config = dict(
    n_layer=11,
    activation='swiglu',
    router_score='sigmoid',
    normalize_top_k=False,
    routed_scale=0.25,
    balance_loss=0.00949,
    balance_bias=False,
    shared_expert_gate=True,
    init_std_router=0.00655,
    lr_router=0.00117,
    beta1=0.95,
    seq_len=1024,
    train_tokens=542000000,
    steps=4136,
)
Below are experts of layer 4 (counted from 0) of a mixture-of-experts language model. Rows are named router (the router's row for the expert), gate (a neuron's input weights, with its number), up (a neuron's input weights, with its number) and show model dimensions 64-127. Each number is 128 + 32 x the weight over its row's rms, rounded and kept within 0 to 255.
After each expert's rows: "comes after" lists some tokens at least twice as common just before its tokens as in all text. This comes from a sample of Wikipedia text that the model never trained on. Tokens count by the router's weight.

# expert 176
router [ 81 184  98 147  77  93 171 135 145 115 130  68 107  59 144  84 132 117 128 144 137 147 112 112 131 120 180  93  85 122 128 164  92 163 163 140 156  73 157 135 109  74 103  96 146 111  64  51 165  98 114 123  84 141 141  89 130  94 153 132 115  97 140 125]
gate0 [ 68 197  76 167  75 134 119 106 105 152  91 103 108 130 156 147 163 149 147 121 112 142  78  98 115 134 114 117 195 163 141 138 116 162 113  84 198 145 106 159 116 104 154 101 146 197  86 127 150 100 119 132  97 128 104 187 117 133 121 127 109  24 174 144]
up0 [ 71 206  88 143  60 137 126 127 146 142 105 102 146 171 157  80 170 105 170 130 124  79 134  83 123 100 129 116 178 167 126 158 135 158  80 111 165 123  95 128 133  82  85 100 136 168  76  89 148 106  96 105 121 162  91 196 126 119 104  83 121  50 153 159]
comes after: " was", " is", " be", " a", " It", " are"

# expert 199
router [134 170 115 132 115 104 159 157 147  68 124  67 161  86  78 104  94 118 181 126 114 176 123 163 145 133 178 118 149 161  66 136 134 138 229  93 148 137 163 131 147  91 167 143 108 127 121  85 120  99  44 120  91 121 133 130 107 112 125  96 161 102 135 104]
gate0 [129 138 175 175 157 124 171 140 119 148 123 210 157 123  79  98 132 176 151  80 124 144 128 186 144 149 198 166 163 133 154  90 108 126 150 120 117 136 166 134 102  86 150 114 201 155 113 146 190 111 159 126  96  89 105 112 146  77 139 116 121 159 106 129]
up0 [112 155 168 176 156 131 209 115  93 130 118 164 152 107 120  76 132 206 157  79  84 144 117 201  70 131 193 152 158  80 128 113 114 134 170  89 134 127 135 133 121  67 144 145 159 154 121 121 178 120 175 143 101 100 115  94 170 100 122  64 140 145  77 151]
comes after: "\n", " =", " is", " a", ")", "born"

# expert 114
router [155 132  41 117 136 123 105 106 140 100 113 126 124 114 130 113  64 126 107 117 148 141  86 172 162 107  96  94 120 141  97 128 158 109 162 140 178 126 159 196 153  90 118 116 140 135 119 124  99 111 108 102  95 143  61 136 113  94 129 118 142  92 135 120]
gate0 [160 135 148 126 123 119 127  90 115 122 122 119 136 108 118  98 121 134 104 135 111   0 142 119 114 103 144 138 171 151  98 127 115 100 186 162 161 122  60 208 153 174 121 104 170 125 108 149 157  98 155 176 116  91 181 103 185 123 119 100 207 165 122  93]
up0 [ 62 100  78 144 152 151 110 162 155 106 165 110 150 146 160  94 135 124 156 149 146 208 127 101 163 125 142 142 113 133 132 129 129 167  82 105 116 145 170  57 131  73 105 172 172 107 129 115 118 118 111  84 131 131  97 203  79  94 179 133  81 133 122 165]
comes after: "\n", "|", " |", "-", "==", "See"

# expert 12
router [116 124  88 127  80 115 176 185 170  63 107  72 111  80 118  95 123 125 107 121 113 104 128 110 191  79 163 126 125 144 143 139  80 101 156 172 175  84 158 169 143 135 101 119 120 103 104  91 168 106 107 135  88 158 109 107  99 107 169 116 133  82 159 115]
gate0 [159 114 136 160 199 142 138  98 200 150 104  98 127 121  97 148 154  95 124 127 206  93 203  77 148 127 116 152 154 172 193 211 101 115 112 134 140 148 172 110 124 111 142 147 128 128  95  83 101 141  92 127 167 170 119 155  91 133 129 193 108 109 113 133]
up0 [ 73 157 130  90 126 114 106 156  80  94 121 134 160 128 147  87 114 129 103 151  80 175  95 151 151 139 163 141 155 115 168  88 114 107 164 126 110 160 155 147 159 135 125 182 125 143 170 142 104  87  78  99 169 167 152 107  83 125 116 110 150 132 133 125]
comes after: " was", " is", " were", " as", " are", " be"

# expert 156
router [103 190 142 148 148 132 124 130 130 156  97  88 115 124  95 155 124  79 144 131 130 153  70 101 125 112 177  79 104 177  52 147  87 133 137 117 131 105 146 206 113 225 111 163 146  79  97 127 140 140 163 121 136  98 128 108 133  99 177 115 157 108 146 131]
gate0 [178 101 112 187 109 108 156  99 149  83 114 161 142  93 101  81  79 116 171 139 113 110 162  95 115 104  75  91  93 119 122 177 170 141 138 110 145 102 117 124 147 121 136  96 135  82 132  89 141  92 131 103  78 134  81 152  83 122 134  93  86 101 117 101]
up0 [125 170 137  95 118 131  68  57 131 102 122 115 108 133 147  96 108  64 142 139 120 125 157  60 138 152 151  91 125 184 144 125  70  96 109 185 100  94 108 124 108 135 140  91 173 116 101  72 119 100 149  59  93 119 143 100 164 130 115 157 149  79 141 164]
comes after: "1", "9", "0", "2", "8", "7"

# expert 62
router [116 133 124 119  83  93 161 166 186  92 107  51  95 111 112  74 122 108  95 100 141 104 129 102 166 100 185 143 100 133 168 125 100 128 144 162 170  89 138 148 134 132  97  88 118  67  88  88 150 111 102  96  87 140 126 122 111  99 183 120 168  78 139 151]
gate0 [121 155 108  90 149 101 123 124 137 164  84  87  88 135  91  56 125  91 132 114 173 117 163 109 153 129 136 117 138 110  80  97 102 144 121 109 152 127 137 136 127 130  68 112  90  99 139  79 168 155  80 182 149 151 166  70 165 107 154 167 233 106 108 141]
up0 [116 122  92 166  47 127 136 208 109 118 118 150 182  96 159 156 135 147  87 128  43  76 119 167  82 126 148 114  68 115  69  95 164 106 107 119  99 145 139 158 138 144 132  57 121  94 126 140 141 122 145 129  56 141  69 120  85 110  83 105  46 129 173  64]
comes after: " was", " is", " were", " be", " are", " been"

# expert 214
router [115 168 126 158 133 142 158 137 122 157 162  84  68 131  89 152 112  77 122 151 126 161  81  89 119 120 136  71  90 222  56 151  72 120 132 108 163 122 156 187 108 203 101 140 145 111  63  84 126 130 157 131 139 109 117 129 135 112 182 125 150 111 148 117]
gate0 [123 121 114 101 108  92 196 122 151 135 171 166 160 128 121 112  98 104 105 151 127 145  83 115 170  61 155 210 209  87  96 104  82 119 159 126 168 119 134 147 145 134  89 132 123 133 148 126 112 102  97  65 131 123 187 100  53 148 105 101 137  82  86 105]
up0 [152 127 155 149 135  76 167 102 141  95 150  98  95 172  97 135 115  90 144 192 126 187 147  66 154 159 160 162 161  85  75 120 123  68 131 107 136 182 150 105  75  68 102 145 150 152  72 167  89 193 133  98 117  93  91  92  64 136 150 185 127 102 135  90]
comes after: "1", " ", "2", "5", "8", "3"

# expert 248
router [140 190 177 130  84 107 131 136 170 102 146 115  68 118  80 122  57 106 150 167 127 148 143 212 160 129 140  54  99 166  85 132 148  96 106  95 101 127 109 162 102  49  93 128 146 116  78 113 136 128 197 108 103 142 125  81 137  66 159  79 138 102 141 109]
gate0 [149 119  32  92 128 152 132 103 155  85  57 162 168 134  93 150 150 150 119  99 139 116  75 161 144  98 145 128 175 154  90 153  82 136 158 130 167 162 102 148 166 167 142 102 103 111  87 121 219 181 104 167 115 190  71  91 115 104 159 123  99 123 127  81]
up0 [156 163 161  88 115 112 108 131 125 118 124 132 110 111  93 174 146  64 139 171 146 146 121 141 128 137 100 124 122 129 127 170 136 172  99 116 144 110 177 138 103 150 106 119  99 126  90 122 155 210 143 124  92 208 115  92 147  85 197  86  69 117 169 125]
comes after: "\n", " |", ".", "|", "==", "In"

# expert 61
router [127 106 104 105 133 111 197 181 186  29 100  68 111 119  83  85 108 111 143 131 131 106 127  91 184 103 174 131  90 134 153 114  77 125 137 182 164  96 138 137 138 113 119  92 140  92  95 104 116  89 137 110  79 150 104 100 105 103 174 119 131  73 141 107]
gate0 [155 119 124 109 140 102 193 133 114 164 122 123 144 116 159  99 140 147 118 135 152 206 126 189 127 116 108  78 138 129 156 103 116 113 119 101 121 105 134 164  80 160 191 102  97 122 153 161  69 111 109 132  93 180 148 133 124 143 160 121 184 116 185 106]
up0 [ 70 153 140 153 134 140  78  87 157 122 149 148 125 150 161 131 135  75 141 104 116 141 156 137 213 133 137 179 129 161 142 130 162  99 137 146 145 152 139  89 160  83 132 166 102 137 107 125 151 113 148 132 132 118 144 139 132  47 141 146 130 132  84 139]
comes after: " was", " is", " as", " were", " are", " be"

# expert 30
router [ 88 153 103  75  93  89 143 110 116 120 107  93 101 136 119 105  55  96  71 154 147 108 111 104 131 112 193 115 102 173  98 177  87 112 141 124 140 120 106 174  97 129  88  71 131  72  71 133 104  97 137 120 106 163  70 111 101 117 126 130 129 103  94  86]
gate0 [113 174 182  57 141  94  56 172  97  67 191  94 128  54 156 170  85 155 116 113 136 193 103  93 116 118 135 140 138 199 104 165 105 192 155 112  86 111 119 141 177 115 102 150 151 100 134  86 117  75 168 161  64 123 156 149 204 143 134 113  88 113 111  87]
up0 [163 100 178 169 144 129 166  90 153 161  94 155 160 132 100  76 170 128 199 147 163  96 150 193 138 163  79 144 193 150 204  81 153 141 153 131 140 119 134  50 125  89  88 192 163 160 162 135 158 199 141 145 138 118 162 141 105 159 129 164 173 112 142 150]
comes after: " ", "\n", ".", " a", " was", " with"

# expert 87
router [143 198 106 149 134 116 145 150 123  87 125  64 154 105  78  68  78 116 168 133 115 170 147 118 100 127 195  86  88 120 102 124 101 118 188  86 166 142 190 122 166  98 145 147 141 145 149  84  83 118  87 120  93 154 150 142  72  70 116  82 164  81 180  87]
gate0 [102 129 153  62 137 119  94 114 123  69 100  75 147 135 173 112  71 123 188 162  63 183 124 126  97 159 135 158 132 129 189 129 138 105 189 124 139 157 208 155 188 113 142 112 114 110 167  62 102 157 117 154 183 127 130 126 163 174 186 164 134 115 184  97]
up0 [109 115 116  61 115 108 152 100 137  65 118  86  76 117 155  81  69 119 169 175  87 192 165 124 122 172 123 109  87 135 143 150 113 111 153 142 127 156 172 159 161 139 181  90 132  67 141  83 131 145 132 108 117  81 150 164 158 198 162 133 119 105 189  89]
comes after: " (", "\n", " =", "born", "9", ")"

# expert 193
router [ 91 162 106 149  85 126 186  99 110  92 134  90  54  85 105 108  91 131 191 179 151 168 129 102 191 121 161  92 116 223 104  85 144  82 172  93 163  93 173 144 126 132 162 118 150 109 139 128 149 118 145 106  96 180 142 130 122  87 111  84 205  98 149 149]
gate0 [ 67 171  79  65 138 131 125 114 140  82 129 127 201  92 178  94  97  76 147 135 113 126 136 162 126  98 157 110 126 202 157  95 146  70 150  93 171 138 173 113 151 161 126 112  89  89 110 100 140 184 106 161 107 191 164 145 166  91  76  94 151 126 149 195]
up0 [139 169 109  78 142 107  75  88 108  72 111 128 158 106 163 106 118 108 140 132 100 170 105 110 129  98 164 108 124 150 132  71 180  79 126 132 163 152 158 106 116 153 159  77 114 102 113 134  96 132  98 181  86 150 161 150 207  83 105 163 154 132 165 211]
comes after: "0", "9", "8", "1", "6", " ("

# expert 164
router [ 92 183 126 164 127 143 132 140 101 118 159  79  97 132  89 151 123  85 148 144 114 151  90 129 129 123 159  82  70 175  50 146 105 129 133 111 132 127 156 207 102 205  96 150 126  91  86 103 137 124 168 155 127 133 100 118 113 112 192 117 139  98 139 111]
gate0 [121 132 128 106 133  41  72 126  94  81 116  92 111 123 114  99  69  85 142 122 136 150 169 158 153 149 159 124 151 135  95 103 173 123 170 169 158 162 139 115 117 145 116 107 171  76 106 129  99 116 119 126 134 151 118 123 106  72 169 153 129  82 154 121]
up0 [195 121 146 106  84 112 179  97 139 138 126  95 169  67 116  98  87 105 157 129 142 114 161 141 110 204  94 116 144 143 114 131 141 147 107 139  90 146 134 133 188 138 135 144 122 117 114  84 130 197 114 122 165  92 176 217 140 116 187 151 126 172 108  98]
comes after: "2", "1", " in", "7", "0", "8"

# expert 5
router [103 177 137 145 126 139 130 132 102 136  54  87 100 135  82 149 132  78 141 152 113 151  87 105 113 139 139  70 108 182  34 156  98 110 125 122 145 134 164 200 120 221 114 161 151  77  72 123 131 121 159 153 119 101 136 114 143 118 188 118 133 100 138 124]
gate0 [193 124  93 117 130 161 117  97 164 147 185 173 155 161 156 142  93 154 116 114  95 139 132  73 151  99  77  93 120 178  81 115  98 105 184 157 100  96 163 119 151 207  91 116  95 122 168 166 179 162 104 121 111  80 190 126 137 110 126 113 180 136 168 107]
up0 [170 164 131 115 102 135  91 169 119 131 119 167 118 138 100 100 150 116 116 137 132 138 145 113 181 107 147 187 157 170 121  95  89 192 107  95 132 134 151  89  96 140 146  94 146 130  99  98 159 168 134 149 182 147 125 105 100 130 120 175 168  97 162 220]
comes after: " |", "|", " due", "7", "4", "able"

# expert 89
router [110 127  97 159 105 119 142 134 165 144 145  77 109 165  92 144  77  88 169 145  98 165 119 148 120 109 106 113  85 189 128 150 119 142 179  87 186 132 142 160 128 163 122 165 137  83  62 132 120 143 151 144 130 189 122 106  74 135 165  65 169 110 134 129]
gate0 [159 172 110 136 109 117 132 115 167 191 115 155  99 123 140  93 153 122 152 137 141 156 144 120 205  88  84 145 165 166 162 146 163 153 153 143 114 118 153 174 114 117 126 125 153 120  72 122 144 101  98 134 141  76 175 155 110 106 105 146 145 217 155 186]
up0 [109  79 147 109  99 154 139 153 171 165 161 121 105 133  96 175 118 149 147 105 110 113 103 103 168 131  62 127 164 122  97 104 129 148 131 148 157 173 104 106 162 110 150 166 129 105 138  99 124 126 105 125 111 121 143  73 111 160 173 172 135 149 128 125]
comes after: " |", ".", ")", "==", " ==", "---|---|---|---|"

# expert 209
router [125 156  90 146 117  72 139 152 133  88 139  90 154 102  62 106  96 103 151 160 133  95 103 106 129 132 169  92 135 176 114 131 104 128 177  93 145 133 190 136 112 154 111 160 123 151 140 124 153 131  73 117 101 118 138 138  76  87  94 110 163  42 161 126]
gate0 [114 107  17 138 164  94 158 155 149 138  98 125 120 133 151 129 159 133 108 156 127  86 152 145 160 115 105  77 149 121 132  83 149  65 106 159 121 135 108 140 135 180  80 128 175 182 170 106 100  80 125  80 121 114  66 130  59 111 100 107  97  72 139  95]
up0 [177 122  63  84 139  35 118 130 174 107  80 167 103 129  98 108 100 120 127 159 109 129 127 101 153  90 100 120 154 181 155 153 161 114 103 150 130 148 112  93 154 164  54 111 182 181 164 143 182 127 121  82 144  77 137  71  42 112  88 136 129 104 130  99]
comes after: " =", "=", "\n", ")", " is", "\""

# expert 122
router [109 175 139 137 110 140 127 124 106 148  85  53  83 162  78 132 146  68 156 138 111 164 123 107  73 113 148 111 135 205  85 162  91 130 157 113 156 148 158 148 102 189 125 151 146 125  81 135 122 157 167 110 109 131  93 150 109 112 142 107 121  88 136 127]
gate0 [ 88 134  85 197 201 111 112 205 162 107 113 146 131 103 169  59  92 107 165 152 119 129 174  94 121 116 137 142 113 131  74 117 105  52 176 195 158  66 158  91 154 103 167 155 134 121  63 135 161 132 133  79  67 143 122 170 138  72 140  95 102  71 108 148]
up0 [138 112 141  99  94 161  97 101 136  99 170 116  86  65 119 127 145 145 131 151 132  43 102 130 106 132 169 145 185 124 167 102 207 218  95 125  79 134 119 130 151 187  79  71 173 165 156  87  60 116 124  99 177 162 115  93 144 146  84 170 119  75 132 143]
comes after: " ", "–", "3", ")", "===", "===="

# expert 225
router [120 189 135 141 132 134 113 126  99 152 101  89  76 121  92 147 117  95 142 149 125 159  81 112 124 166 136  80  95 223  42 155  82 117 130 129 127 101 160 187 111 208 108 139 131 112  73 110 143 126 152 135 118 128 140 114 136 111 167 121 147 100 155 130]
gate0 [140  84 119 136 159  73 148 113 137 105 113  98 117  75 137 145  79 177 103 117 163 165 149  97 152 115 129 118 191 194 180  97 141 118 141  77 188 138 103 171 171 117 153 154 178 119 178 139 128 105 129 100 111 214  91  91  70 124 140 108 178  59 145  81]
up0 [ 96 118 101 162 121 125 123 125 140 103  98 131 180 159 102  95 101 169 118 100 149 107 180 159 122  85  88 100 127 121 135 144 158 105 106 156 186 185 117 136 171 152 144 124 151 149 116  97 159  56 164 127 127 159 121  46 156 133 103 116 166 132 116 149]
comes after: "2", "1", "ed", "4", "3", " on"

# expert 238
router [132 171 115 137 125 131  84 113 169  48 113 128 137 162 155  79  96 154  91 124 121 178 122 139 152  93 147  86 163 117  91 164  92  74 224 160 168 122 172 122 129 120 134  81 155 124 130 176 114 143 122  67 129 145 106 124 120  86  87 103 143 105 115 127]
gate0 [121 140 151 163 164 153 142 171 136  94 112 145 139 137 155 187 128 152 181  95 127 127 120 198 115 148  77 106 111 118 159 159  98 107 161  97 138 135 141 117 114 110 121  88  95 116 102 172 103 170 163 117 169 163 129  99 166 129 200 101  98 172 152 154]
up0 [153 135 101 124  39 127 159 161 150 163 143  52 131  85 117 136 120 118 124 186 124  92 166 133  76 125 138 135 123 192 133 156 136 169 133  76 176 164 104 147 149 142 108 166  78 132 111 131 146 138 154 176 125 130  93  68 111 119 111 136 126  86 145  81]
comes after: "\n", "|", "==", "===", "See", " List"

# expert 167
router [ 97 155 127 134 125  84 148 125 176  72 119 148  98 160 143  93  13  89  70 118  91 115 137 165  85 103 118 121 120  99 101 136 116 113 207 153 200 116 193 153 130 136 119 145 112 138 117 147 154 168 125 111 126 139 110 162 115  78 152 154 144 114 122 107]
gate0 [145 171 135  98 153 106 136  88 122  88 157  65 109 161  84 178 118 155  91 181 110 175 118  94  85  92 228 109 134 150  65 171 161 115 178 111 171 199 118 137 142  65 169  87 183 146 156 119 123 143  76 137 173 111 116  89 154 161 106 151 150 105  96 117]
up0 [133 134 167  81 205  87 102  97 188 113 160 118 120 104 126 157 116 132 103 126 122  95 197 135  52 111 157 121 113 103  80 164 155 120 115 169 145 176 122 146 167  92 129 101 170 142 145  65 136 124  92 123 132  90 127 151 136 105  97 125  77  74  58  73]
comes after: "\n", "==", "===", " Party", " Team", " Candidate"

# expert 41
router [101 175 124 149 135 140 121 139  99 141  14  79  95 140  90 154 127  67 147 135 122 151 101 104 131 138 145  76 110 177  46 161  92 137 123 120 119 122 149 190  89 219 112 151 151  88  83 114 123 124 167 142 129 112 121 119 135  89 179 122 146 110 143 119]
gate0 [ 85 118 113 160 105 108 185 136 135  91 104  86 163 146 159 132 116  89 145 120  77 111 148 159 189 115 127 144  76 152 133  80 121 122 142 111 150 121 197 156 106 152 118 185 110  96  58 148 127 124 151  53  99 195 109 119  99  73 142 122  86  74 120 135]
up0 [ 98 180 164 134 146 119 105 101 153 110 126  97  95  61 108  74 133 159 121 123 115 165 119  85 131 133 139 162 164 168 109 142 204 106 169 131 115 145 143 146 134  97 102 188 131 116 183 144 176 131 105 133 101 201 175 131 124  78 157 129 157 143  95 135]
comes after: " ", "2", "–", "/", " test", " found"

# expert 80
router [136 129  88 141 135 132 106 140 159  96  86 110  92 115  97 122 134 101 110 156 117 173 125  92 151 109  98  80  89 184  91 110  80 111 149 139 221 132 127 158 102 162  97 175 152  77 111 114 116 115 110 191 141 136  82  94 101 122 223 156 179 145 170  50]
gate0 [113  84  82 117 142  86 142  96 143 143  97  90  71 132 121  94 125 156 179 153  84 138 164  54 142 121  60 106 144 145 165 105  86 155 132 108 163 153 144 142 179 143 140 162 145 122 143  72 104  99 107 115 110 155 173 172 121 110 165 141 199 141 162  99]
up0 [169  40  95  32 148 103 105 132 126 128 162  63 103 146 127 132 130 115 130 134 221 167 188  93 168 159  82 112 108 202  60 181 165 171 160 148 119 157  88 179 157 109  97 109 144 109 130  85 118 134 110  85 110 154 149 124  83 134 168 137 182 147 100 104]
comes after: " ", "9", "0", "–", " (", "=="

# expert 47
router [112 187 130 155 136 143 134 122  97 150 156  98  90 126  79 136 122  80 132 149  93 137  82 113 123 140 135  86  83 211  55 141  93 135 129 125 158 123 156 194  86 214 115 151 154  62  75 108 140 122 154 142 150 116 114 127 119 121 181 121 161 130 148 116]
gate0 [ 19  88 106 161 138 104 128 114 169 180  80 157 216 171 131 120 114 147 191 128  89 129 106 133 128 114 112 121 135 159 134 148 170 105 162 154 119 127 137 132 119 103  61 138 112 160 111  88  44 100 159 117 139 155 159 100 101 137 117 111 112 117 146 127]
up0 [114  41 143 101 145 145 114 161 161 143 180 109 129  93 146 174 142  83 120 158 153 102 127 103 116 135 128 136 143 141 164 130 166 166 143 157 148  68 106 108 151 161  80 156 125 169 142 112 114 119  81 132 121 150 153 166 116 110 111 159 131  93 130 139]
comes after: "2", "1", "3", "4", ":", " United"

# expert 82
router [ 72 137  73 131 105 144 129 109 167  97 123 100  52 134 110 129  73 138 132 108  74 137 170 101 160 119 187  79  96 176  90 148 109 169 149 120 158  86 168 121 158  78 149  99 164 127  78 157 100  98 168  97 163 193 103 101 154 172 211 130 161 143 141 147]
gate0 [133 103  88 194  32 114 100 115 148 106  91 158  89 140 144 128 111 141 106 103 105 114 130 118 166 155 147 111 137 112 170 106 170 117 125  86 108 129 132 139 113 144 117  84 147 122  99 126 113 145 123  70 103 162 123 136  99 129 174 134 179 126 143 119]
up0 [159 100 122  96 178 126 169 133 116 180 112 143 167 111 169 117 136 127 117  84  80 171 141 164 123 190 182 142 142 126 196 124  99 123 119 109 107 141 129 117 146  93 102 120  99 154 119 124 109 148 144 141  84 158 148 118 129 164  73 121 156  89 186 118]
comes after: ".", "\n", ").", "\".", ".\"", ")"

# expert 35
router [153 149  68 200 139 113 106 121 119  89  96  97 103 125 144  80  64 123 159 104  88 134 129 166 110  98 125 131 139 135  94 101  93 130 163 138 132 148 142 150 154 114 180  74 150 113  58 109 142 107 111  94  99 121 105 113 124  98 108 114 132  62 172 111]
gate0 [132 157 134 117 116 144 110  91 115 108 131  87  92 152 137  80 109 101 131 175  61 163 110 170 130 128 165 156 150 141 115 123 138 172 137 133 132 109 119  93 144  84  68 149 141  88 106 176 122 142 109 173 129 121 176 133 126  91 168 119 124 123 182  95]
up0 [153  84 152  89 140 119 124 134 166 111 120 197 138 153 106 162 129 141 179  87 110 112  98 113 184 155 186 110 145 123 136 127  96 168 102 168 117 168 107 110 153 120 159 108 174 134  95 109 139 123 135  88  78 125  61 156 100 160 174 138 164 176 119 102]
comes after: " |", "==", " Votes", "===", " Team", ";"

# expert 48
router [122 193  99 158 131 138 124 150  88 128  95  93  73 116  66 141 126  62 123 147 120 148  78 117 137 148 158  87  99 164  76 161 108 136 123  91 161 120 153 207 118 187 113 148 145  72  73  75 129 114 149 114 128 104 127 109 147 110 191 121 147  89 138 136]
gate0 [ 96 172 113 133 137 148 137 170 179  85 161 179 122 183 114 142  79 149 118  83 119 169 152 115 120 120 132 136 140  71 130 152 144 158 140 155 145 148 135 139 105 126 156 169 170 125 159 193 137 135 181 129  86  50 163 151 132 152  96 182  87 133  93 173]
up0 [150 136 120 124 101 100 146  66  65 164  96 141 151 119 115 176 159 101 143 125 143 165 156 129 150 175 194 125 117 139 106 118 130  88 117  78 155 173 113 138 119 131 133  85 106 142 102 138 112  96 113 124 143  94 132 143 139 141 179 183  73 135 218  28]
comes after: "1", "0", " ", "9", " in", " was"

# expert 191
router [110 107  48 116 151 145 113 116 151  78 117 142 116 149 136  98 112 157  99 107 134 145 110 136 164  92 126  92 154 138  76  90 152 116 154 109 156  66 195 146 135  71 163 116 111  88 122 108 120  73 168  92  87 162  89  88  88 108 129 107 183  83  95 129]
gate0 [166 142 131 199 195 107 105  73 135  98  61 105 133 117 122 111 110  90 145 116  84 165  98 201 109 118  59  88 120 112 168  97 136 173 114  74 159 113 147 179  63 114 160  83  99 155 167  62 124 137 119 125  58 153 114 151 105 109 171 186 146 132  97 104]
up0 [148 113 108 163 143 132 142  82 114  72 142 110 133 166 182 160 134 134  98 168 112 163 134 157 101 116 148 112 146 117 157  45 180 114 127 181 149 130 144 113 202 136 184 112 140 115 104 113 138 104 125  85  85 177 154 106 107 168 102 172 124 116 161 172]
comes after: "\n", "|", "See", " Time", " Total", " Los"

# expert 55
router [117 181 133 143 127 146 127 128  97 158 208  76  95 130  84 148 127  88 160 140 109 152  88  97 127 121 148  70  90 178  50 154  96 145 128 132 126 109 158 190 136 209 112 140 131  81  72 116 127 124 169 125 117 105 119 106 135 111 169 116 149 106 135 142]
gate0 [143 215 113 134 117  97 150 125 125  47 132 139 103 162  88 160 102  76 133 208 122 171 147  99 179 176 139 122 150 170  60 148 151 161 101  75 136  93 145 127 136 143 121  93 168 140 123 140 107 127 160 124 109 146 176  98  31 138 122 146 143 120  86 118]
up0 [163 137 126 141  62 180  96 125 123 135 124 177 240 102 186 158 148  48 165 126 176 159 112 108 157 214 105  97  96 116 158 151 128 184 113 128  60 111 118 185 111  98  81 129 119 185 130 141 106 199 138 163 106 113 185  95  86 121 150 102 114 142 110 103]
comes after: " ", "2", "0", " —", " St", "|---|---|"

# expert 145
router [112 145 105 116 151  89 112 154 101  88 102 128 134 152 100 127 107 140 122 142 126 159  80 110 125 104 188 107 161 119  74 121  81  97 165 129 173 142 169 128 148 111 173 123 170 107 150 124  98 114 150 146 149 179 107  85 113  99 132 119 157  97 138 112]
gate0 [ 88  82 142 166 114  71 103 157  97  70 131 146 104 173 106 125 128 159  91 160 129 176 123 164  91 132 149 113 132 100 134 130 153 141 138 122 165 165 137 167 107 145 237 147 172 143 143 140  95 118  72 122 138 133 135  86 157  92 120 108 218 143 107 136]
up0 [124 108 132 200 110 101 138 161 170 143 154 156  43 147 106 112 175 183 110 124 143 138 109 172 139  76 132 160 125 136 152 127 150  98 139 119 129 140 103 160 179 116 203 153 152  96 135 127 148 129 103 150 171 147 113 109 163 147 132  97 171 163 108 115]
comes after: "|", "\n", "%", " Total", "===", "/"

# expert 194
router [104 142  93 122  85  59 174 117 136  73 115  79  69  93 139  66 114 185  82 117 141 107 149 139 151 111 153  60 125 123 107 106 120 100 146 109 179  83 136 185 120 122 134 155 138  96 108  79 123  95  95  75 109 141 126 150 106  99 124 117 156  66 157 100]
gate0 [118 196 155 139 155 123 205 128 104  98 146 112 124 114 110 123 120 175 118 166 206 141 110 127  89  95 106 103 112 148 147 127  63  76 160 124 180 118 156 135 129 108 110 127 135 107 142 120 125 151 133  96 162 132 153 107 174 116 151  95 167 125 152 154]
up0 [156  62 143  86 121 155 160  98 112 131 120 117  97 164 158 143 135 113  74 151 134 148 141 148 121  93 115 129 155 135 133 131  57 108 124 123 178 105 146 130 109 149 121 114 167 143 118 104 106 130 130 109 161 176 159 138 130 114 133 100 169  70 165 135]
comes after: " was", " (", " is", " were", " are", " \""

# expert 17
router [159 111  53 143 146  93 130 114  98  89 134 128  96 119 159 101  81 149 149 142  95 157 127 176 185 102 111  78 126 169 105  91  92 103 156  94 138 111 148 164 174  71 125  63 153 112  94  98 132 110 135 118 126 160  63 130  84  95 119 105 107 108 131 129]
gate0 [180 104 157 153 124 130 135 117 133 104 112 137 146 127 127 108  92 137  92 136 151 143 129 125 134 171 135 134 139 153  89 114 160  13 133 160 180 125 219 106 112 136 123 140 157 122 127  83 165 157 135  10 122 126 126 175  84  33  99  97 106 107 202 133]
up0 [151 121 174 156 170 160  71 168 116 126 130 140 143 161 113 108  58 155 116 116 116 175 121 131 158 172 128  71 109  98 123 162 122 105 132 118 149  93 156 118 126 118 102 183 148 168 101  77  94 110  82  89  95 146 131 158  99  65 126 100 125  84 117 166]
comes after: " |", "–", "st", "th", "final", "/"

# expert 46
router [119 134  83 108 130  54 139 158 131  55  92 109  86  85  97 130  84 167 110 116 123 140 107 157 138 122 142  68 145 135 122 129 105 133 151  80 169 116 145 182 152  94 124  99  92 135 140 130 101 119 149 126 109 183 159  91 108 114 142 149 184  49 149  74]
gate0 [187 129 112 125  72  44 118 103 128  49 126 152  77  67 125 149 110 168  88  89 117 129 119 170 137 154 184 103 112 122 131 146 114 126 127 142 163 139 127 111 136  99 147 135 133 122 104 128 146 135 118 129  90 186 135 157 121 133 101 137 136 178 152 141]
up0 [ 80 130 126 120 147 184 186 150  88 158 123 154 146 177 147 108 175  63 222 159 188 109 139  92 129 122  94 162  92 109 156 115 108  70  90 153 182 126 120 150 165 125 145 120 132 177 109 107 152 100 136 166 192 123  96 104  88 113  91  83  56 109  73 120]
comes after: "0", "5", "1", "3", "4", "7"